python train.py --n_layer=8 --d_model=320 --n_experts=32 --experts_per_token=2 --d_expert=512 --d_shared_expert=0 --activation="tanh_gelu" --moe_layers=[0, 1, 2, 3, 4, 5, 6, 7] --router_score="softmax" --normalize_top_k=true --routed_scale=1.0 --balance_loss=0.00257 --balance_bias=false --router_z_loss=0.001 --init_std_router=0.0274 --lr_router=0.000723 --n_head=8 --n_kv_head=8 --head_dim=32 --vocab_size=8192 --norm="layernorm" --norm_place="pre" --norm_eps=1e-05 --positions="learned" --qk_norm=false --attn_scale=0.177 --tie_embeddings=false --parallel_block=false --init="normal" --init_std_qkv=0.0175 --init_std_o=0.00437 --init_std_up=0.0175 --init_std_down=0.00437 --optimizer="adam_variant" --lr=0.0011 --beta1=0.95 --beta2=0.95 --weight_decay=0.31 --lr_head=0.0111 --grad_clip=1.0 --warmup_steps=471 --schedule="wsd" --decay_fraction=0.367 --decay_shape="linear" --final_lr_fraction=0.0 --batch_tokens=262144 --seq_len=1024 --doc_mask=true --train_tokens=987400000 --steps=3767 --dataset="wikipedia_en"
Below are experts of layer 5 (counted from 0) of a mixture-of-experts language model. Rows are named router (the router's row for the expert), up (a neuron's input weights, with its number) and show model dimensions 160-319. Each number is 500 + 50 x the weight over its row's rms, rounded and kept within 0 to 999. Numbers have three digits each.
After each expert's rows: "gets" lists some tokens that make up at least twice as much of what it gets as of all text. This comes from a sample of Wikipedia text that the model never trained on. Tokens count by the router's weight.

# expert 13
router:565529493540597573497434473470447520522523567577536488462440505487459573509539536570497430482524440461464558540534507483512494435478440410575434558491548396544522546520557498532525458517487412509564470390466489557432496460438534462479518509462539538489535516500405492544575459395572452494432616607463510491515449567489561565357513506515511532505509574405473529407531472445468521469481571443482545531532537488492449413524503492532400497398523474514407458426467448455542444515546425
up0:519515460498439587447527413483524526461475539518510619475487597610464536545505544531425517499547503477496494423383504401574418471576501464446468516465477415559532603476518434538586504538522548504528534476518488497532416454417524409446513513609525477534502418595543602493526574487499437572440550530488469497621542479603559518574479486502464512511438608591531469475514536520453503434565515460483414482473534517535522523580555510524507424547550476578495481426492577468433493508465419
gets: "ed", " as", " the", " O", "ated", "ing"

# expert 12
router:594547551520494547455492456555496561516501545554471539501465531451498508466539548527386498570537456410585549512608428506445502488471556452574512513435540546422598542566508431413499541548543448468569508468448508479471571506528403449450593443526533574538467479579498501542506496490503419472445489551443498498598528508539504539464499530564526543498470540468558525467420542476410540579552629422536469485468452451449493421486503478471564454431545445518469428480447528525522541461535503
up0:600489485466488470463581489603569503541571527450480508541425556516467511554460523434499384478524664475506508499494474454439465424514536470451518599451545510552515463491443451477561470571519429513528555469516487469515427494453580560492485569505428506558425556529541546516570531479521518459489558457442502469659592515527554533485507459540468477565516508488477489483442516522467530532514568419460491577484469481580474450498545393553555475556558538558541374536498560424436482579535477
gets: " in", "'s", "ing", "ly", " in the", "in"

# expert 7
router:576550536507463472447444383488405459593603596505476447484422508500522508512506558470542410538463496498534526431543501488469500454522498414522523518465537515541498543510503488470430487493527449475528548418462530457425447451497479506500544539495462564446424486429551473493597442470471399556457556601572441469449502562432513546432512421525554511529462581460455456507468485430546498605560627445523534470595492520532460489452544551595540522482441505475465516488526453487437558516588539
up0:464504504403493604448561461498453507555456498496495546491516461469510522459545521493566487444466476537459455518451461491466466476505491480483518562359504444506531508491585416434631438499515421524534513489563575500460439452480533504522487557539509545505506485532512503521560549511481508501480541522599572514523490546478504535482524525473540467545452546535554460339477520446480517534487487509515432528593483361563479449557428473508491509495550469602523471456476580433458512486538533
gets: "el", "il", ", ", " re", " al", "."

# expert 0
router:529546530478488568498568380474400536537599588526439451530391520512514460529496540507522473532438486437503486526556470502537464524482525516606592565472559511464523429484477453567484508523510467435556554443357453480533535492489446520542589562478528643417427422566518458568499542538530528499485525591497503487513549513466538533431409492490553500552500507461502512445474564436547543601530513415454452481496393496477501475517502423482547521440486476472455421414585487493487567499535436
up0:578444494474494501484462450510495542517495427436466566477477477467462554548437554517555467541468583543556544453465513463449470548468556525522512561387590492471556535516496334519516489577514448441440469432510562474530519447537491544585460569513514525478471555565528535468529501539511462479516468460508463511564543507487490497441487514528554608554472453488450575519447474533449478534592564382434492601486425467541459447547501444502472501533552440513519438500567511487400525467488539
gets: "is", "a", "e", " J", "on", " he"

# expert 17
router:504545459549518594431522494513466536570571517531530518511517594510477584413417538506499524538497519389490581448560464468606498577517477451517447483506425486454573628545501462508571497549547502528515447414502552431487448419548453548517531372390545525539499469469459440700593445474492421573481555505487559429519484526479649603516439510508572455506484564489485516421511562436538573513514493405370468563493404573517497467472469491570562502467466437474453477445586518488501515434564441
up0:504430491606437554391415456476588523509490423537502549540484432455525518463544536568374501470487450545602538376456510475489526487539405448539489566392513436546589522491458357455560578536570471489454599466481581498539454530444498391575575514666545501517488514482491498477554506572506427455516532481500528542517616577543479484534475493519498507491399438472501514536505494509500480558512521463428498578504508469564403546478552430475528438508524449507526490466483526478418542511496429
gets: " of the", " The", " the", ", the", ".", " K"

# expert 25
router:526557543487607481523528509473509515551515574515487503570505508461446516437490657528503460583474596465476477435508445445471495553576391464550462556523411492518584507545396457575523529495547531531583451494410498400532530439429472491464471515486601521399432484466419440519475465495501426532494525521603530467543479538549602504446488501546495498517508557452512461469483528452451531480618573481529532540547560514523504431505500490568562518426449482498463402468473454504480566445507425
up0:503421550532450583427523437484479466422541479559531606585527564510436517514444494585531469409489577537549511399544456533508496435571469510548380531429429417456587547527476466505533508502493565482507479503497582527490578554487545438568509568512435525472529500493425493490430447502538449535453514519585570454496505508418585480561474400512499532565498538468455581488478567459404529416461617465517450547618502531520498377518522522576533535450571548494436516451460603483551485540525432
gets: "1", "2", ".", "re", "0", "r"

# expert 1
router:560466530564525468496494404493517562571578503511434503479405526589407502485479577626519455597449458495482548424514400531522457565527526446523494517419534475527577542544482466483470507555565430544531475408544537399426436436451494523454509395484477509490464448583463549596519476455605488425478557465587511406563485525500498488472451475484451487506494556452492557463423539498548614517552551442467494518522487473594495458516546474596490538459570521514548422459514412518495466464555450
up0:543458494522471492506544453485518443520647522508416597564410569417538485558471521508469425530511498485442547469525497387418514525466437481401515521516554537522481472532471444493554522514506452518371417345521554424523481513513528485441494448522481508461449523423496458536581455451574437475478573468420494499522482535491506516538465447478406464547488483474520473366428507507478551526506492461532538518546505447607468445498474471429459472479551495614489532491457510453466528472599512
gets: " N", "ic", "1", " in ", "\n\n", " C"